From a checkpoint of a small mixture-of-experts model trained on Wikipedia.
Size: 8 layers, 143M parameters.
Experts: 160 experts in each of 8 layers, 96 SwiGLU neurons an expert, 4 picks a token, a softmax router.
Training: a variant of Adam for the experts, 878M tokens, 6695 steps.
Below are experts of layer 4 (counted from 0) of a mixture-of-experts language model. Rows are named router (the router's row for the expert) and show model dimensions 280-319. Each number is 500 + 40 x the weight over its row's rms, rounded and kept within 0 to 999. Numbers have three digits each.
Before each expert's rows: a language model's description of what the expert responds to. This comes from a sample of Wikipedia text that the model never trained on.

# expert 29
Final date digits. Last digit of a year after its three-digit prefix, as in 188-6 or 194-9, and day numbers after month names.
router:466502490474488594461537456514500533554517443538498495508509554492476525471508455413506474574483457534542501522494402466

# expert 57
Song and album words. Music-release nouns like album, song, vocals, single, and closing quotes or brackets around titles, such as (Warkings album) and "...".
router:476564534451498485504486592488457504506494535558450560501481503458486492490471476506462484496498449521418445565522449471

# expert 31
Initial letter pieces. One- or two-letter word-initial pieces that begin a split word, such as c-itations, t-iles, st-air, l-auroyl, especially in species names.
router:460447395596469519460484556462469517449517554494434570488540513552510562467514397423469473523444498506548465520462527522

# expert 62
Copulas and modal verbs. Main verbs after a subject, mostly is, was, are, were, may, can, e.g. X may refer to, It is.
router:507514486501451513495426447470491503493446450525418565469506463497494489493527533517540549504474502521459503459528518542

# expert 47
Nationality and group adjectives. Nationality, ethnic and party adjectives or their endings in biographies, such as French, Ukrainian, Cameroon-ian, Jewish, Republican.
router:458539445493510479551488536467527554529458528576493462544519579548535443500500536522493418472536556554527490595511499476

# expert 40
Non-Latin script, time prepositions. Pieces of Asian and Indic script characters and rare name syllables, plus time and place prepositions at, during, until.
router:478543452565473490534527500480415471512514479540537483459531524509448520575543552479480481448455484492438459462490520448

# expert 30
Occupations and titles. Job or role nouns for people, often after "a" or a nationality, such as politician, president, coach, bishop, pianist.
router:462508535476490489490450494503490475547493534471526549507494483490557478507539597501520411526457544510491504502570545437

# expert 56
Word-initial fragments. First pieces of words split into subword tokens, like Gr, Pe, br, Wh, Curt, plus nouns such as design, tax, medical.
router:468489454528511526486451435475490517483539454523455486490491472510495545482527551516465509569457504454492443497500484521

# expert 50
Infobox colons, mid-word pieces. Colons after fields like Country, Order, Founded, row-start pipes in career tables, and inner word pieces such as per, by, der.
router:424479501502505467489493506439457472490463517487501433442522528539478494532502506504423515572440485495555418516501559505

# expert 17
Team and city names. Sports team and city name parts, often in results tables, such as Diego after San, Broncos, Rangers, Houston, plus scores and table digits.
router:521536514506510482501469499494484518525554537580533400478531499520552529505467510578420530503438566518539533505498484495

# expert 1
Sentence-ending punctuation. Full stops closing a sentence, often after quotes or brackets, and opening parentheses before a gloss or date, e.g. "tackle.", "(certified", ")."
router:479508473515496488416545535432564459481401471474443478470521450452530511526517511493522437439551497520482526506483501540

# expert 15
Word-initial fragments. First pieces of words split into several tokens, such as l(iab), ex, ad, comp, rel, r(ational), plus in and not, in ordinary prose.
router:458466526519526373496545542503422440401488537422516499524488508435487535546466506500572532477468485430518438494435481545

# expert 19
List-entry separators. Dashes, commas, spaces and words like "as" joining parts of list entries, as in track "– 4:06", film role "– Miss Horsefall", and citation commas.
router:516533441397503483502472446519557492539449414503501477544472487537530491507453437528556515521555538494460545404525433537

# expert 16
Relational prepositions after nouns. Prepositions linking a person or work to a collaborator or organization, such as featuring, alongside, co-written with, president of, design by.
router:443478500460541432490473483517524512510495472450493469533491488494431408562520516485430530514495440461383505487535468539

# expert 43
Public infrastructure nouns. Common nouns for public services and resources after "the" or adjectives, like government, public, land, water, air, data, river, Highway, passenger.
router:499543545490499567567442492538461583503484499473502477493487555514507559497378494480498498492482378561419465527451473519

# expert 2
Preposition in, place names. Mostly the preposition in after a verb or noun, plus place-name starts like Cape, Fort, Bar, Court, near.
router:485562489495507484552564504433516542456453470457484459514493493440555500491519444494465538422482422428421516481430553475

# expert 41
Year prefixes. First three digits of years, such as 200, 199, 192, in birth dates, season lists and parenthesized release years.
router:495543510581434491503535448491504536521531473515571435488480471515490481441429543466532527430491486503517491479511440476

# expert 53
Awards, events and media. Event and media nouns in award and entertainment text, such as Festival, Nominated, performance, episode, Billboard, Recording Industry.
router:506498488417572524576430407536541520537464588560378467562498510528488485515451495513503592501533469505376453506429426511

# expert 25
Range and slash joiners. En dashes, hyphens and slashes inside number ranges and compounds, such as 1915–1916, 2012/2013, 1978-1980, plus inner word pieces like battles-hip and Novopolo-sk.
router:531541546536528484581472529476510472453473489546464516493500498529567445493510546561540481470498477505554431429497492457

# expert 51
Adverb and adjective pieces. Adjective and adverb pieces, often in ly or ically, inside descriptive prose, such as neg-atively, heavily, publicly, very, strong, and split-word starts like h, sh.
router:466536518470486506527461477472531494474566522465519580520528488509531513492465547493552518444472470513462453555518463451

# expert 14
Table cell separators. The pipe between cells in Wikipedia tables, especially stats and election rows, plus semicolons after quotes or parentheses.
router:459466516446459530507385477521484549494483492475474466485497527471530462512546493494462443576435548561549477502505469548

# expert 0
Digits inside numbers. Single digits and digit groups continuing a number, in tables, scores, times, model names and subscripts, such as H145, 2:30, 0.9.
router:526473521472514544489578429504510502561516436516561558473500505502550548466449414475531414551516475472477531472446473539

# expert 35
Measures and spatial words. Percent signs and distance units after numbers, such as 3 km or 30 percent, plus along, long, together, and demographic statistics text.
router:520567513462544530412403476499533468577477510517545523506463411456455486487479514489429545424474444497412529526485475459

# expert 37
Material and physical nouns. Concrete word starts about materials, engines and death, such as diesel, oil, wood, blood, dirt, gold, killed, met, and ship prefixes like SS.
router:459475479493552504553492458493540492558416545509499528572531498494472492508473486500494578468464418456452457519433461570

# expert 54
Opening parentheses. Opening parentheses or superscript brackets after a name, value, or unit in lists and tables, such as Moore (1–3), Gonçalves (PS), km^{2}.
router:459456531520541540465468501460531489456404455532479455480521395502505481566520459479575467528552491553552550514494499471

# expert 63
Personal surnames. Surnames and final name pieces in people's names and place names, such as Jones, Johnson, Smith, Mac-Donald, Jen-kins, Carl-isle.
router:491525566441531490469547492573500486536504430515499451574466564477554482546507491536464473499519535508547494536507524505

# expert 10
Month names, sentence In. Month names after in or on in dates, such as In July 2011 or in March 1971, plus sentence-initial In, By and prepositions in, for.
router:431498484418526565530545466473454514498481543418508486499566505451447460550465494511508480450471485532518486492464535559

# expert 27
Ordinals in proper names. Capitalized modifiers starting multiword names, especially Second and First in Second World War or First Minister, plus Central, General, Civil, Mid.
router:514468480513555537557454520502435572507503552527457505517519537484449506474495488479528445469499510489400474491524496504

# expert 44
Word-final plural endings. Final pieces of words and names, often plural s, ers, ures, or exclamation marks in titles like Voyagers!, Heroes.
router:530501508529524472567579476558549520495490496572490438530525454556564556514443448515452538503482424549458480424455481442

# expert 22
Determiners and quantifiers. Determiners before nouns, especially these, this, other, various, different, respective, plus the after verbs or prepositions in expository prose.
router:482480491431528489550437500485495552454496448477513490513503477566423508582407479447439556518533487518484553501472514528

# expert 38
Music, art, sports-table cells. Words like music, art, national, and pieces ist, ad, plus the pipe between Apps and Goals in football career tables.
router:528477514431545446471446553500531542501492492500486473525546489475512420540560499486525440523482502468581486512524518502

# expert 32
Naming verbs, award titles. Words introducing names or quoted judgments, such as called, titled, named, and award words like Best, Awards, Outstanding.
router:483468565423543497533437462529499498515483500532464491531496491461441590518475550503502510535464486530442490501495563525

# expert 49
Capitalised name beginnings. Short opening pieces of names and terms, like Co, Mat, Li, Di, Xi, se-, in gene identifiers, taxonomy, scientific text and person lists.
router:512388477522403527470563495515466469420526528516532541512530489483510476454516452570522544460517447505511540547513495543

# expert 8
List and header punctuation. Colons after infobox field names, dashes and bullets opening list lines, and the = closing article title headers.
router:386504442545469450470460554518425506489520468514506484455496475515548428517531524478535473529484453523523493478491519494

# expert 23
Word-initial fragments, line ends. Short word-initial pieces like d, m, ins, cons starting split words, plus line-ending punctuation, ellipses, indentation and contractions like didn't.
router:490516512504506442444606474458521455449540500455472533550513483524486519493481494519520532470516432544518421519487467470

# expert 60
Table row pipes. Pipe characters starting or separating cells in Wikipedia tables, especially at the start of a new row after a line break.
router:494466508458502455428395585491456467471493479562405532495523525554512412504561493473494509528461516437570553457577522470

# expert 46
Numbers and per. Numeric tokens like 150, 100, 48 in statistics and tables, plus per in rates and the .S of U.S.
router:507502505574582596487521444411524539509495516484575494511481534523493472509507492475531496504530523484500536506473459540

# expert 9
Clause-linking conjunctions. Conjunctions and linking words after a comma or phrase, such as and, but, while, including, plus, than, joining clauses or adding list items.
router:492525444496452513464440492515549479531455460435481474488537490531488416510520532525481587476463505498434569540526492542

# expert 52
List commas and conjunctions. Commas, and, or separating items in lists, often after a plural noun or closing parenthesis, plus endings of Slavic place names like -che.
router:435563489528428487516556546437552512502494430486473463490520471497517467502451482505482465490481493448561469487518517544

# expert 34
Table pipes, mid-word pieces. Pipes in succession boxes and election tables, headings like Music video and Succeeded, and inner word pieces such as f-ant-asia, Carpent-er.
router:468537516481504456519487491524470504544486453507535544537482466500536513454518431480454538427501410500474447519607485533

# expert 26
Adjectives before nouns. Adjectives and adjective suffixes after a/the, often nationality or domain words: British, political, economic, large, -ical, -able.
router:465536507492476508576389520521521540566501570489508561536525474571488553543523534480561484452484488541385450509569445556

# expert 7
Place-name second words. Second words or final pieces of multiword proper names, mostly places, such as Street, Road, Park, Avenue, Island, City, plus title words like Super.
router:465506526463532471518522447582510488526448488516513525510545578484554470511522516450488478451475503468473428542506525509

# expert 5
Mid-word Latinate fragments. Inner word pieces of technical or Latinate words, often taxonomic genus names, such as Heterod-ont-us, Cert-ific-ates, opt-ics.
router:526478536528518509494539564378475563523540480520521461560536508585413559514535444516532533485480544502505457543540490479

# expert 58
Foreign name word pieces. Inner pieces of foreign surnames and place names, especially Slavic endings like -uk, -ik, -nik, as in Tymoshchuk, Balaklava, plus short first names.
router:463551569462535443533527550478509531540485362477544488494473514594485507565509511534462525491504524483524477474449532491

# expert 45
Party and group nouns. Head nouns and plural endings naming organizations or groups of people, such as Party, Republican, Army, Liberal Democrats, share-holders, councill-ors.
router:482553542507509439500447504525569554532463572477508418528471544457534544529510540504434481477517497541491464498534558447

# expert 39
Table cell separators. Pipes, semicolons and spaces separating numeric cells in sports, election and statistics tables, between values like | 3 | 2 | or 37; —.
router:525518548499534475484430523524492457532487526470529490399503466505563522423508438525504490518477585513600555516569483532

# expert 36
Ordinal suffixes and units. Ordinal endings after digits or number words (6th, 1st, seventeenth), unit abbreviations like sq, m, kg, and the words high, low.
router:515491488561512549461557545432438485482532541585490562454409530548500499519477466531507491522533499498518505486450509535

# expert 42
Word-initial capital pieces. Capital letters beginning words or names, often after a hyphen, bracket, or heading mark, such as Farmer–Labor, (Mureș), ===Eerste.
router:531462506538563579570545543445546520408531577522510544454480489561497476472498494454549503406518481481498513474591467481

# expert 24
Career-event verbs. Main verbs right after a person's name or "he" in biographies and sports careers, such as signed, won, joined, became, appointed.
router:499518497471490511489394508525566482562431519544456475505541413461470470492478538519493566504531468467402494471466459513

# expert 4
Parenthetical abbreviations, decimals. Capital-letter abbreviations and codes inside parentheses, such as (FL), (FRA), (CAAS), plus decimal digits in climate-table values like 3.'1'.
router:506462489559471495520525546474519447455505521562559490497464489454449510481533495478474503561456544481559584510479501417

# expert 28
Product names, table separators. Platform and brand words like Windows, Nintendo, HD, time unit pm, and commas, semicolons and pipes in sports and release tables.
router:550505537439505524492453539529526443494447561547610484490453443513494492476541501489531574565494548505475511483533488515

# expert 21
Endings and list dashes. Word-final pieces like as, ent, ful, list dashes after See also or cast headings, and salience adjectives like notable, important, popular.
router:449549564429511481482550517511529600459508490561535445514542548524506498581464508469534444415457564468483472558527495517

# expert 12
Mid-word fragments, modifiers. Word pieces inside words and names, plus adjectives and adverbs before a noun, such as well-received, rarely red, silver medalist, Stonehorse.
router:446477584558473554517521518415481505508476537608438524537463542513500547489507515519478550495507487546459506487496453495

# expert 59
Table separators and chart entries. Pipes, colons, spaces and closing brackets in tables and lists, chart positions, times like 5:00, and chart words such as Albums.
router:498522538501554538546479526384518449561515519595508553531514559513470474536485466493511486545511519531496537461525445510

# expert 18
"him" and name pieces. Object pronoun "him" after verbs or prepositions, plus pieces of names and words like cast, past, front, Danville.
router:456473551527521468530522501505446558494480495441470433591478478474484492510455595461410571453506515503446496499524545536

# expert 61
Census and vote figures. Digit groups inside large numbers and statistics in infoboxes and election tables, like populations, vote counts, areas, e.g. 27,227, 10,084, Population (2023).
router:532501534515494595412545448531507521577479489569554582517539463506453549488477503515464491496510515497525543483515483486

# expert 55
Table and list numbers. Single- or two-digit numbers in tables, statistics and dates, like 2nd, 16, 4.8, and middle pieces of place names such as Sh-rop-shire.
router:516529552519586519529494456505536509524546486516482451490542546489519486476522515535472477501488540469549519496480492547

# expert 6
"of" and month names. The word "of" after nouns, and month names in dates, as in "as of the 2020 census", "On February 22", "16 August 1972".
router:485480507441484506526426531505501490478465455445562434467523431452407473468479529512406516519579460526434563433557500474

# expert 3
Number-leading spaces. Space tokens and minus or plus signs just before a number, mostly in table cells, statistics and coordinates, such as | 53.05%, −1, +9.1.
router:511481520532500466492403497509498464472447478520525543461443465540422491560496432519541452508477510522614472493415476492

# expert 48
Action verbs and inflections. Verbs and their -ing/-s endings in plot and event narration, often after to, and, or a pronoun, such as make, reach, piercing, informs.
router:531498505459500445507467473527526501543444471492488540494529466460530409497469521472434575486520476459407470513465425516

# expert 20
Sentence ends, decimal digits. Sentence-final periods and the digits after a decimal point in tables of results, percentages and times, e.g. 57.27, 2.71%.
router:476535542499491525443471549504513481492498448451499461485516514467547504553534470543466395501561558521464503460438532547